Experts of a small language model.
Size: 10 layers, width 512, 181M parameters.
Experts: 64 experts in each of 10 layers, 96 ReGLU neurons an expert, a softmax router.
Training: a variant of Adam for the experts, 8227 steps.
Below are experts of layer 3 (counted from 0) of a mixture-of-experts language model. Rows are named router (the router's row for the expert) and show model dimensions 384-511. Each number is 200 + 30 x the weight over its row's rms, rounded and kept within 0 to 999.
After each expert's rows: "comes after" lists some tokens at least twice as common just before its tokens as in all text. This comes from a sample of Wikipedia text that the model never trained on. Tokens count by the router's weight.

# expert 37
router,192,167,212,172,151,197,212,212,170,179,167,208,236,228,197,207,189,201,140,216,238,219,192,184,145,160,179,170,204,203,220,183,261,181,169,210,193,196,192,230,201,246,144,164,181,203,155,237,223,245,232,246,215,200,169,234,203,210,214,220,163,177,222,253,225,165,198,185,204,255,221,192,218,219,169,220,199,205,175,205,221,206,184,159,199,175,208,152,267,223,221,186,195,179,221,200,203,205,255,200,198,230,201,195,246,202,197,198,222,201,189,181,233,188,180,239,196,171,150,210,226,215,208,235,180,181,184,203
comes after: " ", " (", "–", " \"", "^{", "/"

# expert 56
router,205,228,164,200,222,249,208,246,149,214,219,131,145,204,141,181,194,188,271,230,234,254,171,226,268,175,214,180,207,164,175,193,184,241,161,221,198,223,180,181,220,164,216,169,262,235,209,202,202,164,207,210,203,202,152,199,200,221,225,200,180,218,166,193,234,198,197,161,225,147,236,148,216,140,156,190,178,200,144,242,182,160,194,215,186,186,190,187,204,185,217,245,203,217,213,210,166,191,179,237,202,186,201,242,217,188,129,156,226,231,179,251,245,234,210,202,185,242,160,212,205,175,188,178,223,215,153,173
comes after: "1", "3", "4", "6", "5", "7"

# expert 27
router,152,187,210,228,160,197,195,222,200,209,214,220,244,199,224,192,169,205,187,194,197,174,162,140,197,205,161,172,194,121,218,207,209,235,167,204,191,241,217,204,195,197,168,169,223,189,181,246,204,191,211,229,164,230,134,212,206,187,195,182,244,238,222,222,255,212,201,162,240,220,226,158,232,247,161,145,250,239,240,198,201,220,173,160,209,136,238,182,153,216,154,236,214,220,144,191,242,165,192,229,199,234,208,217,187,254,178,208,174,185,192,237,229,220,169,202,203,195,207,180,204,152,210,209,203,227,184,204
comes after: "1", " ", "2", "3", "4", "5"

# expert 16
router,156,177,249,258,164,197,227,196,177,199,181,201,242,191,217,187,179,212,178,202,227,166,190,150,177,244,203,207,151,198,124,221,200,241,186,268,157,188,197,213,229,204,181,213,204,165,159,213,239,227,180,206,186,141,203,202,185,222,182,192,240,208,187,219,201,176,198,176,223,237,189,167,172,262,165,135,208,201,189,209,163,241,177,195,226,171,226,229,190,213,213,250,209,182,184,204,181,166,194,181,228,188,185,189,211,204,178,140,222,193,214,243,232,236,179,227,219,229,206,205,162,167,228,258,169,215,190,144
comes after: " ", "2", "0", "–", " (", "9"

# expert 47
router,238,243,262,148,204,209,188,147,155,179,219,147,227,184,193,263,242,177,202,254,214,176,203,226,190,201,204,179,160,241,233,225,231,137,199,187,215,171,194,208,200,172,206,217,169,224,211,224,247,210,202,213,208,192,218,141,196,185,207,194,175,218,182,192,225,214,184,209,184,236,160,172,186,172,232,154,136,249,195,166,255,183,174,214,194,216,207,175,250,180,230,202,229,231,179,231,177,234,246,200,191,150,178,218,215,189,202,141,156,248,214,204,188,173,240,226,213,182,215,183,218,230,234,149,188,207,233,206
comes after: " |", " He", " he", " She", "|", " served"

# expert 15
router,206,215,211,194,217,227,159,233,211,158,231,220,218,169,189,193,239,194,202,189,254,181,226,233,212,203,211,148,184,196,241,224,185,207,196,214,280,167,124,181,185,213,276,181,175,221,193,192,184,190,196,194,194,187,177,218,238,159,216,176,191,254,177,222,163,200,212,236,184,176,183,206,191,184,216,213,218,206,214,174,245,267,260,240,190,242,253,234,203,169,140,207,197,222,187,219,249,171,206,215,175,232,193,244,178,212,232,151,223,182,199,200,170,239,189,218,223,177,247,213,225,204,172,220,217,211,219,189
comes after: " the", " a", "s", " The", " his", " Film"

# expert 45
router,245,142,164,186,193,232,170,196,198,246,167,227,190,185,188,186,223,166,178,180,187,185,214,185,235,247,148,215,193,182,203,242,203,171,203,171,168,183,160,198,172,244,229,163,261,199,239,179,164,256,216,239,246,169,231,184,210,185,225,198,207,191,258,219,213,216,158,186,169,236,185,133,235,179,169,244,198,202,212,185,221,217,206,221,186,157,183,200,240,211,144,216,174,190,183,203,169,191,207,174,201,210,218,179,190,238,213,155,150,231,182,199,186,154,262,169,169,167,185,227,250,174,243,216,257,216,231,161
comes after: "0", " ", "3", "4", "1", "5"

# expert 54
router,235,214,247,180,189,179,218,215,170,208,156,162,222,194,254,214,208,248,161,121,188,177,170,201,197,173,214,166,182,179,185,221,211,220,182,247,231,177,243,171,152,194,176,178,247,215,255,217,211,254,187,206,181,230,176,156,229,188,179,196,199,147,250,168,192,218,225,142,177,215,210,179,203,220,177,158,213,256,222,196,137,198,237,174,191,205,200,143,157,244,233,201,217,203,147,169,227,198,198,251,225,218,211,183,165,246,231,192,159,169,210,232,217,215,140,198,183,138,223,239,205,229,236,170,216,240,178,136
comes after: ".", "0", "9", "2", "8", "5"

# expert 39
router,186,252,182,173,234,160,220,194,220,200,167,186,167,210,195,140,179,227,224,230,156,217,179,244,197,168,203,186,222,214,242,185,251,217,191,186,217,262,199,198,160,180,191,233,185,186,182,150,194,190,180,200,168,235,177,168,208,220,193,190,232,220,211,187,201,212,212,131,226,235,212,224,183,240,183,191,162,207,177,242,190,202,193,163,173,147,194,218,216,151,215,186,216,255,147,206,252,210,219,217,242,225,254,178,195,237,157,222,209,217,206,136,212,222,204,263,160,245,215,191,151,223,214,205,225,221,199,177
comes after: " ", "1", "3", "2", "4", " ("

# expert 38
router,213,230,225,180,210,183,220,181,195,186,172,178,185,168,235,251,157,199,169,202,188,161,229,160,137,180,190,163,186,237,235,182,256,175,164,211,248,216,198,264,266,194,225,202,232,220,212,224,224,182,248,215,201,200,247,211,176,218,180,250,207,165,220,217,225,226,183,222,129,220,194,201,265,149,186,199,183,123,164,195,168,171,173,255,208,187,194,173,206,173,179,197,213,200,188,246,203,245,201,242,151,189,176,202,227,249,200,216,208,217,194,163,199,207,211,169,207,174,158,184,179,155,189,166,210,206,216,167
comes after: "2", "1", "9", "8", "7", "6"

# expert 21
router,158,221,175,234,220,207,179,284,227,241,193,186,209,227,160,173,213,174,246,220,187,227,164,167,195,193,189,177,161,229,140,143,186,194,155,202,179,219,223,228,239,182,191,246,153,238,226,200,220,270,186,183,186,171,243,181,181,182,207,161,188,196,194,143,159,175,174,177,183,178,187,184,189,194,210,234,244,164,220,182,189,188,155,186,178,200,160,213,177,262,230,185,203,205,213,219,184,224,202,213,163,178,204,224,224,178,201,230,218,212,236,191,174,220,159,198,191,205,198,221,286,211,156,177,165,204,178,156
comes after: "\n", "-", "″", ")", " Location", "W"

# expert 9
router,167,246,205,168,244,205,193,208,193,226,215,201,197,222,208,182,140,198,175,200,199,133,219,172,245,201,269,204,200,229,165,165,195,184,216,227,230,190,249,242,151,220,225,157,212,184,167,222,170,144,166,231,255,214,155,225,197,149,194,183,227,223,250,225,224,231,212,196,210,201,217,212,204,234,154,253,207,184,220,207,232,208,222,141,183,213,219,232,225,184,220,208,211,130,202,163,233,178,192,252,191,232,255,203,231,143,220,182,153,200,218,182,253,155,260,176,185,173,204,202,160,204,161,193,212,185,202,203
comes after: "1", "0", "2", "9", "8", "7"

# expert 7
router,156,239,235,167,203,179,207,233,190,162,212,168,220,265,268,132,182,238,210,234,221,231,216,258,196,191,187,256,191,175,232,165,179,232,215,215,207,123,192,172,198,197,198,221,205,182,241,227,151,187,174,254,243,183,165,186,180,249,242,230,186,200,272,160,214,201,192,218,193,148,171,186,182,208,173,176,184,220,192,192,179,194,195,200,207,233,245,186,201,183,214,180,147,223,258,226,224,219,225,189,199,151,235,169,233,202,226,191,202,203,255,238,203,210,158,193,221,187,231,233,195,197,183,223,164,165,156,270
comes after: " |", "0", ";", " /", " However", " \""

# expert 61
router,164,249,145,216,151,220,155,157,225,179,124,202,199,210,190,227,175,213,210,216,250,215,208,181,192,159,211,154,211,166,225,214,164,198,177,232,198,242,189,231,196,171,179,228,216,249,207,215,217,217,189,173,235,204,197,278,221,144,222,190,194,179,250,210,192,182,147,167,217,177,224,177,204,162,265,170,170,208,222,167,214,217,240,213,212,157,216,183,151,209,180,244,160,222,192,194,223,170,179,157,183,163,170,210,193,176,264,190,192,187,178,183,209,252,205,206,168,239,202,206,239,195,193,226,249,182,207,193
comes after: "\n", " University", " founded", " Award", " Institute", "   "

# expert 51
router,252,192,230,191,195,216,204,207,177,171,249,149,163,211,184,195,183,134,192,193,228,192,225,200,224,177,217,227,162,196,164,195,188,194,245,246,219,175,261,214,198,185,216,169,157,186,200,238,217,192,186,226,244,215,186,215,181,186,254,178,173,178,214,218,179,192,202,199,155,189,209,221,180,214,154,218,186,170,180,191,190,238,213,169,123,189,172,236,199,204,199,190,208,185,183,188,198,274,216,246,231,150,212,227,223,196,227,221,192,240,210,178,175,173,216,178,225,154,196,208,206,213,230,155,188,199,208,190
comes after: "\n", ".", "==", "===", ".\"", " due"

# expert 30
router,168,246,215,165,157,192,181,202,192,182,243,202,243,234,185,204,219,231,252,225,197,209,200,235,187,257,199,211,207,187,216,174,236,172,234,191,162,152,170,166,163,164,189,239,183,144,196,168,246,167,192,161,187,209,196,169,224,166,156,191,200,196,196,150,169,203,144,240,195,132,164,215,164,219,177,230,201,209,213,269,167,157,182,218,167,210,223,175,233,206,223,150,231,203,245,170,190,210,169,179,279,194,153,127,236,196,164,201,223,223,186,181,205,214,153,175,242,178,189,204,226,199,175,191,173,235,197,230
comes after: " |", ";", ":", " /", "}", " which"

# expert 8
router,146,223,194,184,179,179,170,232,200,192,221,209,207,161,204,201,239,197,175,193,174,218,202,182,248,176,193,131,189,213,211,211,236,221,182,221,215,176,232,190,207,178,236,199,205,168,195,242,190,196,178,154,200,226,182,226,199,189,159,254,205,253,178,186,178,221,233,223,232,219,207,196,163,171,196,215,177,215,156,188,251,256,208,186,148,218,220,227,176,225,181,252,256,278,174,233,135,165,149,186,153,225,204,234,197,182,182,160,228,233,190,177,212,182,193,191,130,240,206,232,224,200,242,159,227,205,174,172
comes after: " the", " United", " of", " New", " in", "S"

# expert 1
router,205,161,194,191,170,170,226,183,197,248,229,152,187,202,198,188,177,189,253,152,181,186,178,245,199,213,208,185,175,194,187,196,165,208,215,253,243,241,232,153,254,189,204,217,153,240,154,179,202,254,202,208,191,221,228,208,198,157,161,228,212,196,226,191,175,154,188,175,210,173,180,163,235,217,186,205,245,212,157,183,184,239,152,202,254,254,221,203,207,234,204,199,242,263,220,206,184,184,153,254,180,145,242,177,204,237,237,241,178,205,164,197,241,193,243,181,194,176,200,244,249,186,209,199,202,188,212,188
comes after: "1", " ", " (", "–", "'", " his"

# expert 26
router,184,162,227,198,200,239,167,262,217,196,235,216,191,242,214,194,206,226,245,210,161,220,154,238,180,185,177,230,144,180,193,178,172,258,212,195,167,185,186,227,264,178,188,187,181,226,136,167,190,192,154,193,125,198,215,208,193,230,182,200,179,153,200,226,235,213,217,172,238,246,232,243,214,195,255,201,228,207,226,214,196,208,220,238,196,233,156,210,171,254,203,175,187,166,217,202,175,162,233,229,201,187,232,199,211,191,191,167,206,218,233,202,144,199,211,187,180,206,193,229,221,217,192,199,196,195,201,238
comes after: "0", "-", "9", ")", " =", "–"

# expert 23
router,156,235,156,252,175,119,203,194,190,227,188,200,237,200,180,179,245,183,200,179,224,171,213,175,274,200,254,198,233,190,188,206,176,258,248,192,200,189,227,222,180,208,199,126,206,224,156,207,207,212,254,232,203,187,216,186,194,225,173,187,197,235,241,176,169,134,194,149,182,174,225,214,212,222,206,171,201,250,183,191,149,258,216,170,204,218,147,261,270,174,178,158,214,225,179,194,180,197,201,224,170,201,259,174,250,196,227,171,239,219,203,206,231,254,195,202,169,170,186,234,206,191,190,158,177,202,240,197
comes after: "'", " is", " was", " and", " with", " as"

# expert 43
router,119,136,201,253,170,200,192,197,241,221,194,223,164,223,156,179,173,224,227,185,186,207,204,168,257,173,219,256,241,208,167,233,244,165,196,195,211,216,203,212,194,190,208,243,192,243,201,192,167,230,170,158,213,216,191,231,192,258,227,156,211,180,218,203,151,203,236,158,184,200,176,179,171,208,190,219,243,202,216,196,206,246,172,177,201,207,173,188,192,188,226,119,208,231,207,147,233,169,176,207,200,207,216,218,204,226,153,193,227,192,204,152,168,254,175,209,237,178,148,184,202,183,252,173,148,155,199,195
comes after: " of", " in", " to", ".", " by", " for"

# expert 32
router,179,202,228,164,226,183,197,226,221,210,170,162,176,192,251,220,173,220,220,175,191,200,244,195,169,236,211,267,181,178,227,198,182,180,207,261,176,270,138,245,219,226,268,173,180,228,208,200,174,218,200,248,256,207,154,170,205,199,128,217,240,193,245,185,220,217,217,163,174,200,215,186,206,251,203,184,137,204,187,165,203,229,229,163,164,161,212,189,228,202,222,256,221,225,179,215,202,201,213,159,232,139,198,231,210,172,145,183,200,162,223,223,173,222,160,150,227,219,171,177,155,184,242,204,251,173,196,157
comes after: "9", "4", "7", "5", "6", "3"

# expert 53
router,202,196,247,257,205,148,261,175,207,229,181,183,215,247,205,167,153,212,198,148,196,169,221,163,221,192,156,255,240,219,228,247,247,228,201,225,189,216,236,225,188,221,180,190,215,211,168,138,197,209,137,186,164,139,263,215,209,224,164,179,224,167,227,220,185,195,212,169,233,230,194,177,188,198,160,178,225,223,193,166,165,190,246,190,185,150,203,229,235,213,154,175,223,275,195,200,219,189,177,190,246,170,216,168,172,148,165,204,242,273,207,209,204,180,138,225,178,185,205,184,222,230,131,202,179,208,196,237
comes after: "9", " ", "0", "8", " number", " List"

# expert 52
router,168,155,173,204,168,145,242,178,156,160,187,209,181,237,202,196,191,200,231,215,199,176,229,219,161,232,180,222,241,157,222,209,145,178,252,164,183,142,176,209,191,197,236,205,186,177,212,213,196,147,222,180,193,179,251,162,178,236,188,186,219,161,177,229,203,180,252,194,241,218,187,209,150,176,216,193,223,207,203,202,216,170,210,231,193,190,192,241,179,217,164,177,181,192,188,202,149,218,198,208,121,148,129,187,235,219,224,245,146,146,185,184,147,204,196,217,202,161,226,152,203,168,163,174,166,182,184,228
comes after: " |", "|", ";", "N", " Al", ":"

# expert 33
router,172,198,212,238,242,192,232,208,191,199,219,251,162,186,169,252,155,225,226,140,183,168,195,183,185,240,218,263,178,189,187,218,190,215,168,204,181,151,165,169,189,238,198,196,217,174,225,230,200,199,179,213,218,224,169,217,195,172,179,194,232,222,227,212,190,173,159,242,163,189,193,184,290,216,138,182,248,159,192,138,263,191,222,212,232,207,245,184,204,234,159,140,135,210,160,174,204,256,204,193,137,164,238,218,197,215,155,195,126,215,216,217,214,176,165,187,195,195,166,155,232,174,133,226,181,203,216,176
comes after: ",", " \"", " and", " but", " that", " one"

# expert 22
router,199,211,171,214,245,238,274,212,218,169,197,208,190,213,200,145,228,216,192,215,230,191,201,224,268,172,196,205,191,178,228,236,188,220,270,191,173,174,199,197,198,165,178,162,177,196,217,250,176,205,202,81,175,248,201,194,181,205,249,239,273,201,243,209,223,191,171,209,242,239,222,175,201,198,208,135,170,227,186,203,252,178,218,197,177,118,164,159,228,229,213,228,237,234,170,188,207,166,247,223,157,199,230,169,183,197,171,135,160,207,201,175,240,280,184,145,245,250,206,203,206,184,225,199,199,207,224,199
comes after: "\n", "9", " \"", "4", "5", "3"

# expert 34
router,221,205,188,239,216,215,195,180,169,251,197,228,223,164,230,167,209,168,158,216,247,227,235,218,230,185,249,208,175,220,209,249,223,222,213,189,184,211,173,199,168,252,183,228,217,163,236,234,240,231,191,192,203,146,200,184,210,203,191,212,204,204,188,184,121,217,207,226,169,218,197,262,143,180,236,236,152,190,208,194,185,205,241,125,187,221,249,202,252,193,169,176,237,182,211,193,178,264,254,180,227,213,212,208,222,158,245,242,141,184,140,220,161,174,177,215,207,239,190,221,134,169,213,162,195,220,211,195
comes after: " |", "°", "′", "%", "==", " ."

# expert 62
router,262,187,187,266,195,235,193,174,215,201,210,185,240,228,204,142,179,209,190,204,177,206,233,183,167,213,191,178,197,231,187,182,172,150,174,198,204,172,142,217,207,180,223,159,192,232,209,188,244,226,200,246,208,201,244,214,235,228,206,224,232,206,176,246,174,224,170,236,205,197,171,197,221,163,254,228,193,158,213,184,170,178,163,220,213,187,213,174,173,172,192,184,152,152,164,214,168,276,172,155,173,226,210,228,204,179,230,149,230,194,224,206,189,184,178,221,226,215,198,193,183,229,212,179,238,214,240,166
comes after: "-", "|", " (", ";", " /", " •"

# expert 31
router,179,241,189,225,221,180,179,167,231,213,218,165,164,193,202,167,203,234,183,207,188,240,218,218,220,194,188,234,199,237,187,205,216,233,135,207,170,213,184,161,160,162,171,196,193,201,184,135,204,220,203,202,202,162,220,155,208,210,207,194,265,228,193,168,166,167,228,161,203,187,210,178,184,146,222,169,163,249,154,236,226,235,232,177,165,244,174,152,145,197,199,150,210,193,193,179,237,191,207,158,183,194,235,219,196,216,222,237,237,172,218,216,137,207,189,196,177,173,236,246,196,197,254,202,165,199,204,142
comes after: " the", "-", " a", " The", " was", "The"

# expert 28
router,249,155,211,147,228,176,244,218,194,180,246,144,196,215,154,282,256,133,196,208,168,213,165,188,184,203,217,214,141,229,205,185,176,240,202,193,189,196,182,202,189,225,165,233,205,191,243,228,216,170,167,172,158,135,163,199,153,159,169,151,169,168,214,159,227,193,208,173,155,217,212,176,184,204,225,188,189,266,180,180,203,186,163,154,175,205,198,208,260,172,262,267,204,192,198,153,203,173,193,217,201,204,208,221,247,196,137,237,174,173,232,194,189,215,183,205,234,162,190,180,176,199,183,214,187,166,179,195
comes after: "\n", " U", " de", " C", " F", " V"

# expert 20
router,169,187,143,169,216,197,228,251,193,151,235,173,160,212,209,200,202,225,200,223,212,131,217,236,161,189,232,238,126,183,196,186,208,186,196,199,188,178,264,200,170,176,225,204,174,218,199,204,223,194,204,161,179,171,198,259,162,205,234,182,205,160,185,220,249,185,166,228,243,142,156,162,236,175,212,200,206,240,201,219,214,216,203,169,196,254,161,201,170,225,177,174,177,179,185,225,199,230,217,215,218,236,180,154,236,217,131,195,182,205,148,195,221,215,173,134,203,181,163,204,225,136,144,222,154,221,184,207
comes after: " |", ",", " in", "|", ":", " July"

# expert 29
router,170,244,257,209,187,180,226,175,197,195,183,225,165,256,150,215,215,108,241,189,196,231,159,171,201,174,197,241,160,213,202,190,137,161,221,169,155,189,179,178,166,178,207,190,217,183,163,245,230,197,152,146,210,212,217,226,196,194,230,205,213,182,192,228,229,205,189,185,225,223,227,237,271,165,246,179,226,208,212,186,220,204,212,210,163,219,184,247,177,196,205,206,230,154,274,191,210,161,223,203,233,168,199,211,185,157,156,245,156,236,175,237,185,252,260,236,217,173,198,190,213,244,204,204,151,200,216,268
comes after: ".", "==", " =", " ==", ")", "\n"